config = dict(
    balance_loss=0.00017,
    norm='layernorm',
    norm_eps=1e-06,
)
Below are experts of layer 3 (counted from 0) of a mixture-of-experts language model. Rows are named router (the router's row for the expert), down (a neuron's output weights, with its number) and show model dimensions 112-167. Each number is 128 + 32 x the weight over its row's rms, rounded and kept within 0 to 255.
After each expert's rows: a language model's description of what the expert responds to. This comes from a sample of Wikipedia text that the model never trained on.

# expert 40
router [132 100 113 200 157 136 111 131 104  79  86 197 113 132 142 110 132 112 179 126 224 113 122 155  97 136 134 120 117 106 128 134 156 116 153 107 131 155 185 142  92 171 190 147 116  91 134 114 158 137 108 150 165 133 111  94]
down0 [100 102 137 138 148 178 153 117 146  75  69 194 122 137 164 118 114  98 111 150 157 133 167 154 123 160 145 166 105 153 125 153 134 122 208  92 125 114 151 115 142 127 156 165 187 103 215 133 143 138 119 117 138 129 131 144]
down1 [128 109 160 149 113 118 131 117  78 161 124  97 131 148 108 123 160 118 104 126  98 109 113 117 121  99 152 120 150 176  94  73  90 128 123 132 225  81 124  96 126 162 122  64 175 100 131 139 166 141 161 158 201  74  69 115]
down2 [129 146 118  89 197  98 181 167 115  94 182  86 100 145 178 142 137 181 158  92 150 164  69 124 181  91  70 135 191  98 114 101 103 152 131 129 126 146 147 161 145  75  78  76  96 175 131 117 188 130 142  40 142 119 158 148]
down3 [157 149 171 136 165 141  99 153 144  83  55 192  84 142 185 133 184  94 178 169 167 124 108 109 132 161  79  93 179 216  75 153 125  99 106  90 133 134 131 108 122 177 124 159  84 165 158 115 173 136 144 123 172 111 102 135]
down4 [124 106 135  91 108 147 130 170 151 137 108 112 121 108 106 159  70 150 125 147 148 140 165 126 121 168 138 126  78  87 176 125  62 167  95 128 118 156 132 140  89 101 189 127  71 140 157  75  71 160 174  67 180 119 100 123]
down5 [109 148 108 118 176 154 156 138  64 165 144 120 147 146 128  85  66 134 111  96 129 123 117  96 133 163 110 110 125  82 111 145 153 110 150 133  74  85 117 175 196 143 113 191 111 149 185  72 121  99 180 184 113 134 144  90]
down6 [ 93 118  75 136 127  96 140 151 107 110 103  92 138 101 192  98  88  91 116  85 122 132  47 175 127 132 124 150 121  88  92 127 148 180 143 124 110 151 154 183 174  98 156 104  56 134  93 132 185  86 111 137 117 194 181 119]
down7 [118 122  78 165 143 140  83 129 109 136 119 127 163 139 158 182 116 136 159 136 144 135 123 144 181 130 101 148 155 133 136 143 128 108  89 115 128 134 163 102 130 145 133 171 118 112  98 141 149 108 102 122 132 145 129 166]
down8 [115  74 148 100 126 142 138 139 105 171 111 114 146 115  96 102 136 191  66 100 124 131  78 120 129 127  87 115 181 104 161 150 106 133 136 134  93 174 129  82 106 172 114 152 144 126 124 148 153 116 124 141  91  78  74  82]
down9 [149 136  94 129 102  98 128 138 137 208 122 150 202 173 116 105 167 102  86 140 147  94  67 167 100 159  82 112  91 139 128 140 100  73 128  88 131 130 128 113 131 160 131 150 100 108 112 115 110 124 127 164 125 117  99 115]
down10 [112 127 110 104  95 158 115 152 107 166 163 126 104  95 109  69  78 117 175 117 158 122 127 169 156 145 143 137  98 141  98  92 105  94 145 147 115 120 117  75  90 144 105 107 120 122 140  90 114 192  96  86 152 140 126 109]
down11 [118 158 171 140 158 119 152  83  98 124  94 192 142 136 134 142 106 123 102 100  76 142 169 121 182 107 152  83 200 105  86 116  97 111 159  53  86 128 114 184 143 143 128 136 134  71 106  72 144 134  72  89 209 127 149 153]
down12 [180 107 129 131 127  93  71  74 126  98  62 189 141 145 113 139 152  94 157 153 171 161 115 140 175 143 162 163 133 185 106 160 185 149 193 139 102 124  94 103 123 101 150 104 167 107  42 137  80 129  55 139 131 108 119 124]
down13 [146  95 134  92 145 167 132 101 149 165 130 125 109 127 197 110 125  79 112 154 112  98 101 123  94 184 134  99 185 116 118  72  98 148 163 120 155 169 115  90  77 149  94 106 138 116  99 130  77 115 116  93 150  91  97  89]
down14 [157 140 184 164  91 150 158 166 128 141 117 115 156 135 156 153 147  87  98  80 162 142 173  85 121 130  54 129 156 123 137 154 201 111 154 102 155 122 168 112 114 142 165  76 142 141 116 143 131 104  96 130 107 109 126 117]
down15 [179 119 170  83 107  91  92 168 159  97  82  95  75 149 121 115 138 125 102 184 192 156 115 138 156  68  85 132 118 130 113 133 133 125 120 116 144  59 112 136 108  64 135 118  78 144 182 133 102 188 156 105  68 157 106 105]
down16 [121  90 178 151 185 139 184 129 137 123 166 118 149 146 166 126 155 104 130 182 100 119  84  64 134 159 138 129 133 105  86 133 184 144 151 128 129  91 149 143 167 108 136 144 133 152 140 163  99  64 145 109 115  99 176 109]
down17 [154 162  80 122 143 192 145 117 111  80 102 164 122 150 177 121 136 103 149 134 180 122 108 126 140 157 138 128 140  83 123 124 108 123  75 139  83 110 166 129 110  98 155 100 127 146 182 130 182  72 156 121 113 139 161 126]
down18 [ 86 118 105  70 149 132  76 117 129 137 102 143 109 150 149 142  67 131  85  89 132 132 121 206 135 135 129  73 141 179 125 147 133 150 100 128 173 161 150 199 122 128 133  79 108 120 118 141 111 163  93 122 130 147 178 151]
Description: Founding and organization verbs

# expert 34
router [122 105 119 173 156 134 109 120 151 146 140 139 148 179 139 140 146 129 171 137 175  91 117 108 131  74 119 137  56  98 144 158 133 161 117  85 150 142 181 177  76 117 161  94 125 128 179 143 117 157 107 176  98 128 154  94]
down0 [110 191 160  70 132 139 146 100  86  87  96 177 183  84 138 116  94  88 121  88  74  79 136  95 103  93 178 166 157  67  86 136  94  96 164  88 117 135 169 154 141  83 113 149 127 161  92 116 145  65 135 183 161 113  70 121]
down1 [ 83 168  91 121 126 111  35 109 105 151 111 102 150  94 119 145 125 143 109 162 158 123 188 164 125 120  62 157 112  63 126  87 142 176 140 114 194 107 174 143 128 168 142 153 165 101 128 130 127 106  81 184  76 106  77 157]
down2 [145 137 131 154 104 139 191 172  96 157 144 135  86 138  94 142 128 160 150 159 135 116 158 146 136  94 156 122 137  22 161 153 166 182 125  97  76 132 141 164 129 123 134 164 108  46 113 110 179 123 146 135 110 174 143 132]
down3 [140  80 104 130 119 125  68 139 124  96 124 109 141 217 106  86  39  71 145 144 141 145  92 165 148 173 124 110 140 124  99 139 164  94 130  73  75 139 182  61 113 157 131 125  90 161  74 140 161 149 133 105 161 155 135 126]
down4 [157 168 140 120  95 181  98 119 156 138 166 160 120  80 110 144 106 186 142 131 133 158 123 122 150  82 133 108 120  95 159  82 139 192  83 166 112 104 142 125  72 133 138  88 201  80 132 132 118 131 151 113  71 101 131 161]
down5 [141 114 155 154 163 109 175 126 129 135 140 113 149 121 127 140 125  93 185  94 133 171  84 115  96 157 141  92 127  50 104 142  97 163 125 146 138 132 128 105  77 167 128 145 121 129 110 141 169 146  96 114  73 170 140 127]
down6 [145 208 116 104 109 156 145 130 125 140  83 172  60 130 122 117 134 134 108 119 157 135 133  95  96  92 113  81 161  96 163 102  36 144 102 141 105 125 103 126 115 114 133 147 109 181 126  91  97 133 155 163  56 170 109  73]
down7 [140 153 152  96 160 160 173 100 160 106  97 102 143 135 102 141 135  99 125 119 123  93 181  84 134  78 170 100  86 161 119 174 137 155 161 110 197  82 126 170  63  93 115 138 172 125 121 172 193  85 121 132  75 171 123 192]
down8 [ 75 102 182 109 105 109 157 139 173 123 120 185 157 124 199 163 159 152  99 153 113  96 127  95 122 145 149 108 105 111 130 106 170 130  97 109 123 120 130 132 113 136 117 148 140 125 132 104 101  98 130 117 109  94 125 133]
down9 [146 120  91 115 158  68 121  85 111 120  75 140 130 100  88  97 106  97  95 105  70 115 127 174 150 122 145 113 106  93 105  89  78 155 136 100 119 123 146 121 154  99 155 134  55 109  86 126  94 145 114 149 140  80 139 163]
down10 [132 166 111 144 129 144 103  87 139 126 126  93 213 133 130 128  99 138 129 154  79  93 121  70 127 205 119 110 128 135 130 132  76 158 180 181 144  95 129  69 161 163 131 111 146 106 137 122 170 109 109 153 154 120 122 175]
down11 [121 159 126  88 149  76 127 154 110 148 178  83  69  52 144 105 101 131 179 148 156 120 166 144 110 150 162 148 122 198 154 148 139 155 127  88 151 119  89 141 200  98 159 172 179 139 160 126 177 133 140 123 139 174 129 142]
down12 [129 146  72  88 122 255  95 164 121 184  57 104 166 130 139 124 116 123 180  70  78 126  56  99 221 146 137  60  97 144 158 145  75 155 101 192  97 128 141 143 132  96 168 115 130 113  98 111  87 140 111 133 109  84 111 134]
down13 [114 103 122 163 159 114 170 104 131 123  87 121 121 168  71 131 157  95  81 101 134 127 134  76 134  67 155 133 140  78 122 149  71 111  79  76 174 147  56 174 173 146 130 129 149 126 125  99 126 122 112 160 119  60  84  71]
down14 [130 149 144 173 113 123 102 101 116  97 118 121 143  53 133 148 139 150 100  77 148 144  70 136 213 140  98 193 134 141 135 111 115 129  72 136 125 117 110  70 104 131 126 173 119 104 111 136 108 133 121  93 113 162  79 163]
down15 [ 67 191 115 131 144 225 158 139 178 181 140 118 194  91 122 110 154 143 144 139 106 163 107 101 133 108 169 138 150 118 191 158 101 167 148 142 184 107  85 200 154 167 183 150 166  57 119  55 158 130 102 151 172 115 140 184]
down16 [124 179  80 123 130 119 117 106 147 173 101 126  94  48 113  77  87 164 144 162 153 135 111  99 118 120 118 133 172  93 131 169 115 142 118 141 144 146 108  76 123  70 105 114  96 142  79 177 137 190  88  69 121 155 150 104]
down17 [ 98 141  99 130 122 110  80 122 119 115 153 176  62 138 100 148 141 128  82 130 186 117 144 139 177 134  81 193 191  70 117  89 180  92 122 122 169 112 167 112 141 145  44 145 115 155  78 169 152 109 114 139 143 113 157  59]
down18 [157 103 154  66 140 190  66  71 115  38 146 148  85 121 102 127 115 162 108 153 121  92 130 119 124 111 156 121 158 137 118 154  95 113 103  86 110 202 156 136 155 223  83 189  74 146 136 113 106 150 136 148 102 128 158 120]
Description: Film, music, arts words

# expert 23
router [138 111 105 132 181 138 101 101 119 148 139 161 115 131 141 129  97 102 179 119 172 161 142 160 124 118 116 114 140 108 118 170 135 111 113  91 158 195 201 139 120 117 145 104 108 101 155 125 141 153 127 132 161  99 177 150]
down0 [147  89 161 143 139 158  69 117 145 188 174 137 107 140 121 112 105 115 166  89  99 157 114 113 195 141 129 130 130 119 160 133 140  69 104 125  90 126 128 118  93  96  95 138 186 131  86  91 129  96 147 144 126 120  83 137]
down1 [118 147 110 131 199 164 193 130 125  91 187 111 151  92  89  90 157 114 125 116 138 145 110 109 127 155  89 129 130 127 166 151  76 130  96 150 146  87 131 102 161 111  67 144 161  72  98 154 126 119 192  79 115 131 115 140]
down2 [117 117  90  76 111  64 107 133 154 113 112 179 132 188 138 134 182  41  87 127 113  96 109 163 133 152 128 150 143 124 152 160 133 196 144 128  74 130 180 167 112 133 140 140 111 137 122 140  76 138 160 215 102 160 105 169]
down3 [124 139  78 188 156 172  78 166 156 140 116 126 126  96 111  80 105 149 123 122 155 164 103  97 129  94 160 111 132  95 131 125 137 126 121 136  53  99 117 166  68  92 160  93 132 145 156 103  84 170 154 122 156 133 141 137]
down4 [114  89 113 137 147 135  96  83 121 176 117 122 186 156  53  89 109 100  82 150 113 108 151 139  91 156 102  97 196 106  87  86  93 101  76 175 149  89 158 167 178 153 119 122 161 104 178 115  68 157 125 130  84 141 145 154]
down5 [138 181  82 130  79 135  75 132 101 151 127 130 153 139 130  98 109 122 166 131 145 122 173 139  75 147 155 120 168 138  96 168 104 119 146 170  95  96 177 120 113 134 149 130  94 159 100 166 136  93 127 151 162 174  93 102]
down6 [118  77 154  96 153 108 186 124  97 206 127  66 119 124 159  88 177 171  70 136 159 104 138 151 108 124 163 159 112 148 142 143 132 196 111 120 138 162  89 130 155  55 100 154 140 151 122 128 125 189  92 187  52 113 100 153]
down7 [113 141 101 158  58 101 117 132 152  76 108 164 134 184 133 145  75 113 169 115 102 153 127 130 157 122 112  97 126 136 156 122 136  86 127 112 156  81 167 109 137 147 172 116  89 195 172  85  97 135  10 119 113 163 149 168]
down8 [148 117 101 124  84 126 182 110 133 135 125 107 147 124 135 120 104 144  80 161 152 159 112 121 136 137 137  91 150 101 115 128  98 100 206 145 149 162 122  96 144 123 131 144 164 118 163 134 133 148  82 162 151 146 113 112]
down9 [128 138 151 177  78 114 154 159 169 172 157 148  95 230 118 185 146 143 130 132 147 124 167 160 183 115 188 126 164 162 104 148 109 115 119 131 133 123 154  85  81 143  90 143 119  84  37  76  85 159 182 112  57 130 110 107]
down10 [119 180 170 141 109  89 127  95 174 152 100 124 160 159 127 174 124 108 159 148 146  88 161 140 153 106  86 183 103 154 111 151  97 171 110 139 193 107  78 108 162 133 119 169 164  70  82  74 165 159 145 135  91  96  96 114]
down11 [114  81 161  99 207  92  69 143 143 121  98 151 128  72  91 135 131 147 153 123 133 140 149 113 162 185 122 152  71 141  80  82 130  97 188 136 190 131  88 127  95  85 117 105 139  71 113  62 107 148 133 101  93 131 132 118]
down12 [170  89 129 172 150 105 130 142 174 128 139 120 190 110 113 106  84 160 109  27 153 133 157 156 126 108 197 120  79 164 185 153 139 151  79  80 110 147  84 157 131 173 178 156 145 108 143  79 140 128 149 108 106 155 135 163]
down13 [126 104 182 121  97  30 140  59 156 158 104 138 151  95 153 187 145 130 137  82 144 106 114 149 148 175  56 162 129 133 142 116  71  88 119 115 175 146 113  88 165  64 123 152 155  96 125  83 184 155 156 108 177 119 113 124]
down14 [140 135 152 198 139 117 119 107 153 122 160  70 139 104 134 105 111  84 139 155 103 102 143  75 177  96 103 148  84 139 129 150  66 107 115 103 109 153 130 181 161 146 177 123  55 112 108 109 155 216 125 121 144 117 143  95]
down15 [128 155 158 119 141 108 129  89  84 116 161  52 127  94 148 123 129 180 105  67 141 158 103 163 110 142 112 146  29 206 142 128 121 184 110  97 129  83 123 108 176 104 132 134 121  74  61 111 144 133 181  92 120 168 150  79]
down16 [117  69  90 175 176 152 141 126 144  96 163 121  98 134  97  94 144 161 107 136  81 154 131  65 162 133 149  54 132 111 114 132 152 141 158  91 151 151 155 112  87 111 103 115  94 137 121 152 103 111 228 122 131 113 131 102]
down17 [ 58 116  94 194 116  88 108  85 103 139 141 122 179  65 145 140 156 183 176  80 137 181  97 143 171 136 153 111 168 127 142  40 112  84 102 131 184 127 137  73 136 156 137  95 127 162 195  92 152 153 130 135 149  89  46 161]
down18 [124 151 148 171 114 155 101 182 159 151 138 144 126  97  59 128  82 155 153 140  88  70 139 124 119  76 132 109 170  90  46 121 161 105 185 158 116 153 139 167  62 165 107 167 177 132 142 108 139 167 172 106 121  62 145  92]
Description: Coordinated phrase continuations

# expert 54
router [138 114 136 143 162 141  92 162 121 188 159 197 141 140 144 107  98 140 132 101 129 136 156  73 104 134 140  96 121  98 160 203 153 115 129  58 158 110 167 144 101 117 160 132 151 101 164 162 132 158 126 163 102 149 170 130]
down0 [165  94 146 164 107 114 110 158 126 144  68 163  92 132 155 105 159 135 131 150  89  90 168  98 134 173 169  82 143 146 125 175 137 137 118 109 157 170 102 120 152 141 125 126 152 165 124 155 147 142 117 198 126  65 128 168]
down1 [173 140 192 116  99 135 142  85 109 157 122 207 122 116 170 149 115 130 156 118 149 136 122  98 118  95  87  99 120 156 137  98 125 126 100 159 146 184 153 139  80 170  85 165 162  79 119 154 118 144 129 153 166  92 116 127]
down2 [149 152  98 103 125 183 123 172  56 192 119 195 188  72 134 121  84 146 147 123 162 108 126 112 121 175 142  87 111 158  98 148 149 172 152  98 115 132 111 132 134 131 133 139 178 100  79 161 125 145 160  96  91  72  79 154]
down3 [151 196 127 120 156  92 158 130  79 126  70 141  84 187 113 212  61 106  98 132 121 159  89 118 142 115 187  93 132 169 177 145 124 127 143 135 103 125 143 115 184  61 125 166 129 107 141 137 189 127 139 150 140 126 117 154]
down4 [ 97 180 131 182 110 134 129  85 102 105 140  95 189 102  99 125 147 129 129 140 199 135 135 105 120 142 119  37 170 118 143 142  80 215 180  81 144 102 110 166 157 107 156 158 113 151 128 155 161 162 149 184 174 122 134 124]
down5 [ 91  79 131 139 104 137 100 156 170 146 103 126 122 120  90  84 148 132 126 169 141  93  96 129  78  93 110 137 101 131 120 135 137 120 146 136 173 143 181 110 118 109  73 141 181 121 146 206 131 109  85 122 121 118 137 143]
down6 [162 163 138 190 143 113 142 144 123  67 175  75 146 137 121 159 149  85 142  72  98 110 122  91 102 138 154  63 134  78 142 164 158 116 153 128 127 175 181 123 181 114 132  70  69 156  77 116 101 130  92  96 134  90 145 121]
down7 [148 172 124 102  91 131 147  82 139 140 162 124 151 120  62 173 160 103 111  58 100 132 125 130 119 151 142 105 138 140 100 141 147  94 193 143 103 125 111 133 166 161 132 118 148 209 126 148 176 104 115 160  80 187 158  62]
down8 [113  74  84 141 168 121 112 144 144 153 150 143 174 154 146 125  96 145 146 119 162 129 118 115  87 106 125  87 151  81 139 103  98 138 125 132 187 130 132 138  80 141 163 122 171 170 137 110  49 110 103 167 105 160  87 140]
down9 [145 117  96 213 143 117  93 144 137 141 123 152 118 126 131 148 130  80 147 111  94 136 153 139 110 123  60 132  50 152  90 127 132 131 154 153 136 169 101  93 131  96 111 159  62 108  63 156 134  91 119 105  84  84 112 149]
down10 [117 145 136 149  73 101 122 115 113 134 127 180  82 156 158 199 119 140 116 132 121 125 162 129 111 177  52 103 146  91 109 118 206 138 131  96  90 139 136  30 183 126  61 152 109 163 135 128 114 139 105  80 158 112 120 174]
down11 [131 145  88  99 171 125 169 164 138 135  72 150 145  98 141 194 168 108 164  83 159 146  95 125 140 115 188 184 115 142 127 118 100 143 129 121 133 131 178 204  96 110 189 111 162 159 117 161 181  99 134 156 119 108  93 135]
down12 [100  73 102 102 152  93 128 148  62  99 158 144 165 166 158 148  81 169 142  94 172 145 162 121 139 152 142 170 104 130 121  60  84 130 128 140 119 163  87 129  71 140 134 124 101 110 111 126 141 100 149 158 139 100 100 188]
down13 [144 131 167 133 118 185 146 122 156 125 146 189  83 140 110 155 108 151 170 103 110 110 111 179 123 144 163  84 134  75 110 153 200  64 116 111  86 200  71 140 114 154 203 158 120 109 138 166 105 105 143  98 126 152 140 130]
down14 [196 134 149  86 135 103 109 100 158 182 114  83 143 111 178 153 115 119  84  88  28 105 110  89 103 129 114 165 153 156 108 121 126 147 179 156 162  95  95 134  41  70  75 124 157 118 107 149 105 108 148 194 107  34  75 172]
down15 [128 182 129 153 107  93  98 169  90 148 103 142 146 185 109 159  68 145 141 168 128 108 134  89 138 143 110 126  66 197  96 162 143  99 136 155 127  73 129 169 141  62 124  73  72  90 125  65 114  80 204 112 128  88 190 168]
down16 [168 137 110 117 157  85 118 134 134 152 135 135 108 145 125 148 127 156 141 102 119 166 126 111 154 187 120 126 145 118 165 136 183 173 126 181 101 131 196 160 201 150 168 134 121  92 122  76 118 163 119 104 110  94  73 184]
down17 [117 161 126 163 147 129 120 138 177 139  72 113  91 114 101  77 127  84 125 139 135 111  89  97 130  65 139 148  95 144 114 122 134 111 147 120 175 124 162 137 151 108  56  91 192 135 138 147 100 141 135 141 133 143 156  94]
down18 [ 88  96 139 127 138 163  94 109  90 143 114 144 134 189 178 150 159 116 193 105 126 122 148 204 151 158 191 122 147 135 137 140 142  75 158 103 102 183  95 132  28 105 147 114 146 103 151  82 119 155 115 206 126 156 150 157]
Description: Title-initial words

# expert 19
router [ 97 111 121 127 163 168  84 136 164 132 161 168  90 133 146 128 163 118 153 149 187 133 152 112 131 142 129 134  67  93 176 123 140 116 177 113 181 142 216 136 105 146 173 131 103 135 122 132 140 114  80 141 159 109 158 128]
down0 [198  72 144 110 150 108 144 129 119 149 153 151 113 133 139 167 146 197 113  94 102 100  84 170 134 123 127 128 110 108 129  91 117 148 120 141 148 150 121 139 104 128  71 206 143 159 113 169 105 111 150 127 111 156  91  85]
down1 [170 127 178 148 118 107 181 107 130 181 131 116 122 138 153 130 176 137 148  71 180 162 151  73 132 104 155 133 185 127  98 132  95  55 187 130  83 112 115 183 142 121 122 111 121 174 107 110 208 137 141  71 129 129  66 116]
down2 [137 139 113 119 162 113 121  58 127 141  94 160 123 140 152 183 134 143 111 125 149 174  82 149 118 113 137 174 133 135 162  89 147 144 102 120 135 112 161 129 177 135 117  89 135 109 105 121 132  72 137 102 107  94 115 136]
down3 [108 110  96 126  95 122  68 142  81  95 150 107 141 139 148  88 113 130  89 146  59 128 115 143 138 140 104 108 133 102 162 138 139 173  85 153 108 206 143 119 105 112 122 157 153 139 146 118  56 112 130 161 127 177  88 143]
down4 [125 131 161 107 163  99 148 171  92 177 138 111 119 145  90 131 113  92 153  83  82 133  96 178 161 116 107  63 160 180 183 166 127 147  87 115 115 160 125 159 135 111 110 115 103 142  72 130 136 179  97 117 128 140 113 111]
down5 [143 154 142 126  81  86 173 119  79 139 149 133  89 151 144 212 187 143  95 125 149 137  83 124 179 109 133 134 125 135 152 162 118 136 121 195 142 133 152 133  94  94 115 172 164 155 128 135 116 186 136 136  64  65  73 102]
down6 [164  90  77 231 111 108 102 145 161 114 111 101 154 144 200 136 143 108 125 168 141 209 132  79 125  73 175 121 163 135 135 104  77 145 125 131 127  96 205 109 163 121 207 116  76 174 160 149 120 173  88 162 182 127 104 138]
down7 [128 157 159  87 158 164 158 122 180 163 110 176 146 154 111  85 107 155 114 116 109 180 157 231 137 122 129 116  93 126 154 137 119 111 119 130 113  44 120 159 181 131 103  68  69 162 103  51 158 191 114 129 101 150 188 179]
down8 [116  97 132  86  71 118  76  89 176 144 111 169 105 108 171 103 147 127  80 129 117 122 149 178  75 168 114 150 160  98 126 158 141 144 164 134 147 194  82 134  40 145 149 135 108  84 162 201  51 163  97 113 142 101  51  96]
down9 [192 142 141 113 165 149 161  90 110 135 163  91 106 101 157 126 147 159  91  81 118 148 160 106  84  64 154 109 140 124 107 181 123  81 199 137 160  63 112 127 156 144 137 145 116 105 156 169 147 164  94  83 129 137  84 119]
down10 [ 72 117 111  85 155  97 120 154 188 115 128 119 158 154  48 126 117  65 124 131 115 121  64 108 113 143  80 189 138  78 137 116 109  89  94  70 120 157  85 146 167  94 135 134 118 106  62  88 162 110 162 143 182 135 155 146]
down11 [ 89 116 188 169  94  91  96 117 157 150 136 135 133 100 191 150 135 116 101 142 185  77 158 118 102 112 127  95 150  99 162 127 122  76 133 104 121 127 172 130 115 158 189 142  71 113 158 122 178 137  99  76 184  72 125 100]
down12 [ 84 165  66 120  89  72 106 163 187 143 134 137 133 175 174 135 147 153 140 185  97 107 182  89 177 144  74 134 138 131 135 127 125 113 134 153 131 139 129  98 114 162  88 183 120 137 117 102 162 116 154 158 134 128  86  92]
down13 [ 92 117 105 106 150  93  83 140 134 125 120 162 130 116 116 140 153 118 150  93 157 133 149 128 125 138 158 154 126  85 144 126 142  91  66 151 126 160 138 117  68  93 108 125  89 172 186 113 202 170 115  77 148 101 130 175]
down14 [172 123 113 163 109 133 151 173 101 141 185 141 153 157 165 172 124 109 199 100 152 151 115 120 148 110  64  90 113 165 144 136 101  80 159 108 118 109 178 123 129 115 119 115 131 157 145 122 137 148 108 121 105 138 194 162]
down15 [109 138 150 100 141 174  65 148 108 112 135 131  62  94 125 139 154 130 126 118 179 121  94 158 138 189  74 151  94 157 151 152  29 141 104 161 118 115 128 104 180 118 152  96 105  93 123 154 155 100 132  99 195 173 129  83]
down16 [133 175 145 157 152  79 119 124  90 103 157  99 123 165 122 108 127 136 108 132 113  65 134 133 137  86 126 114 157 165 129  31 125 136 120 118 123 100 170 151 151 131  63 127 137 158 101 223  78  92 135 193 125 131 162 178]
down17 [122  77 112 150 166 148 110 124 116 104 118 133 165 129 102 140 116 185  26  76  75  90 149 175 132  75 163  72 147 130 171 101 180 118 156 130  72  78 127 189 148 110 125 154 103 159 123 152 113  92 165 160  73 104  87 142]
down18 [124 169 177 157 106 179 118 145  77  76 160  71 121 156  56 126 139 151  97  77 160  97 138  76 118  63 111 106 152 129 135 114  90 165 102 116 178 125 156 111 177 195 112 165 154 149 153 100  95 151 171 126 111 147 150 156]
Description: Table digits, census words

# expert 37
router [ 78  93  91 122 135 123 164 137 101  84 100 135 135  93 145 133 176 151 110 174 163  97 152 120 126 152 112 172  48 115 138 130 125 108 116 126 129 127 174 147  86  82 127 120 147 147 134 136 107 162 100 164  53 148  50 102]
down0 [ 40 163 109 173 117 151 151 176 148  88 112 123  62 114 153 111 140 120 165 121 118 164 113 116 136 103 138 121 170 101 127 107 131 110  82 147  96 149  94 118 189 135  55 107 189 113 118 121 135 160 150 205 134 105  75 130]
down1 [122 104 112 128 152 130  85 116 120 155 151 162 188 111 118 168 132 112 170 110 109 100 150 142  69  90 102 124 133  84 129  89  76 103 166  96 155 139 149 135  62 127 174 124 109 105 161 141 116  99 114 153 113 126 124  78]
down2 [181 134 117 119 118 149 142 123  84 164  58 120 164 166 118 143 120  79  66 132 190  99 116 159 127 132 186  81 108  93 150 164  78 122  74  96 161 144 141 132 142 166 122 161 103  72 135 129  60 183 122  94 154  90 132 141]
down3 [127 132 114  86 122  97 219 149 123 122 150 136 167 168 129 132 120 102 111 173 116 138  70 145 112 122  99 147 146 130  84 128  65 155 107 114 129  73 133 145  97 211 125 129 138 170 156 104 124  79 148 166  88 107 171 170]
down4 [125 100  97  79 139 105  85 119 132 152 154 154 113 117 152 144 167 119 128  92 152 149 120 194 133 146 122 114 107 166 123 130 100  95  99 153 108 103 203 138 116 194 185 108  67 103 136 118 140 106 109 117 170  91 127 121]
down5 [114 119  98 118 116  92 103  76 151  73 131  94  75 119 210 148 128 192 163 117 135 143 207 169  76 157 126 136  96 194 115 148 188 128 139 114  61  85 126 139 166  85 126  94 149 130 164 106 113 117 163 126  99 147 108 112]
down6 [165 128 116 117 131 140 123 150 139 114 177 154 128 157 162 157 124  60 141  98 119 188 104 112 126  60 149 131 119 157  84 149 178  79  63  85 108 103 123  69 180  68 145 125 122 170 126 112 110 114 120 167  91 171 121 115]
down7 [ 46 141 146 112 129 139 157 119 116 148 150 137 160 114 134  74  99  81 103 113 109 165  93 142  98 192 124 121 130 144 193 164 158 138 152 145 104 133 135  74 117  83 145  79 115 146 130 129 108 102 146 148  99 136 121 146]
down8 [137 129 175 149 109 212 136  98 160 160 129 194 106  57 103 146 124  90 142 174 151 107 191  76 108 126 162 117 118 150  71 135  68 131 126 167 110 174 155 146  49 156 170 176 108 147 109 168 132  95  93 140 109 130 158 158]
down9 [ 98 165  96 174  77 165 160 111 148 132 137 126 127 107 115 124 144 148 122  77 131  78 151 160 138 129 123 110 141 144 142 152 109 175 145 135  98 114 110  92  83 152 143 116  96 154 116 150 101 156 102  80 124  91 107 172]
down10 [ 70 152 111 141  96 168 158 113 131 145  97 125  99 130 127 150 104 125 130 239 106 140 182 125  96 118 150 197 136  82 144 136 125 136 152  80  77 132 148 124  85  48 130 150 142 150 127 169 171 121 146 139 146 135 122 115]
down11 [177 118 115  97 141 156 150 167 146 142 128 146 138 120 136 145 144  69 136 102 109 106 146 111 147 132 118  61 147 132 116 109 145 149  75 155 148 146 164  82  97 154 125  84 168 137 144 115  73 143  88 107 119 151 113 130]
down12 [129 159 100 137 145 110 117 193 176 218 133 196  59 112 134 156  75 154 147 146  94 153 111 129 168 153 148 120  99 148 119 173 112 130  78 170 112 114 177 183 140  91 138 151 121 130  70 171  87 124 140 137 147 108  92 121]
down13 [175 121 195 109 124 124 116 133 103 119 108 153 129 177 159 110 185 153 134  99 205  83 134 129 106 191 109 177 101 196 136 114 156  93  69 113  99 144 124  87 147 157  88 153 128 157 170 146 103 154 134 170  73 104 136  48]
down14 [ 85 170 160  93 135 192 138 171 173 179 147 121 145 114 152  86 118 170 128 164 164 111 139 119 119 145 127 156 131  82 118 118  76 134 135 141 121  96 122  79 119  65 145 151  90 159 168 119 123 172 139 107 149 113 167 111]
down15 [115  77 143 125 159  98 173 132  71  84 117 117 128 165 107  95 164  98 125 115 128 109 143 108 169  87 118  71 205 115  84 148 111 168 128 113 126 118 136  81 125  93 168 178 109 142  81 159 179  90 104 142 144 146 149 135]
down16 [103 147 106 147 118  88 110 136 142 138 179 155 191 159 115 161 116 158 104 136 131 116  96 147 149 109 173  56 166 140 145 193 104 144 138 131 148 156 149 146 143 138 133 118  98 116 181 111 125 177 155 150 118  80 111 111]
down17 [129 107 152 105 133 164 155 151 184 153 104 155 108 187 120  80 130 164 126 148 114 102 118 165  88 113 149 146 108 130 171 125 102  85 148 103  96 173 117 175 146 153 141 100 125 145 158 147  93 118  90 117 122 149 105  92]
down18 [ 98 151 120  87 118 143 100 128  95 178 140 131 132 116 138 158 176 130 134 122 170  78  99 105 109 126  43 112 115 106 120  94 103 178 160 172 147 159 135 134 119 137 125 119 189 104 111 145  78 128 152  70 137  81 151 142]
Description: Academic and scholarly work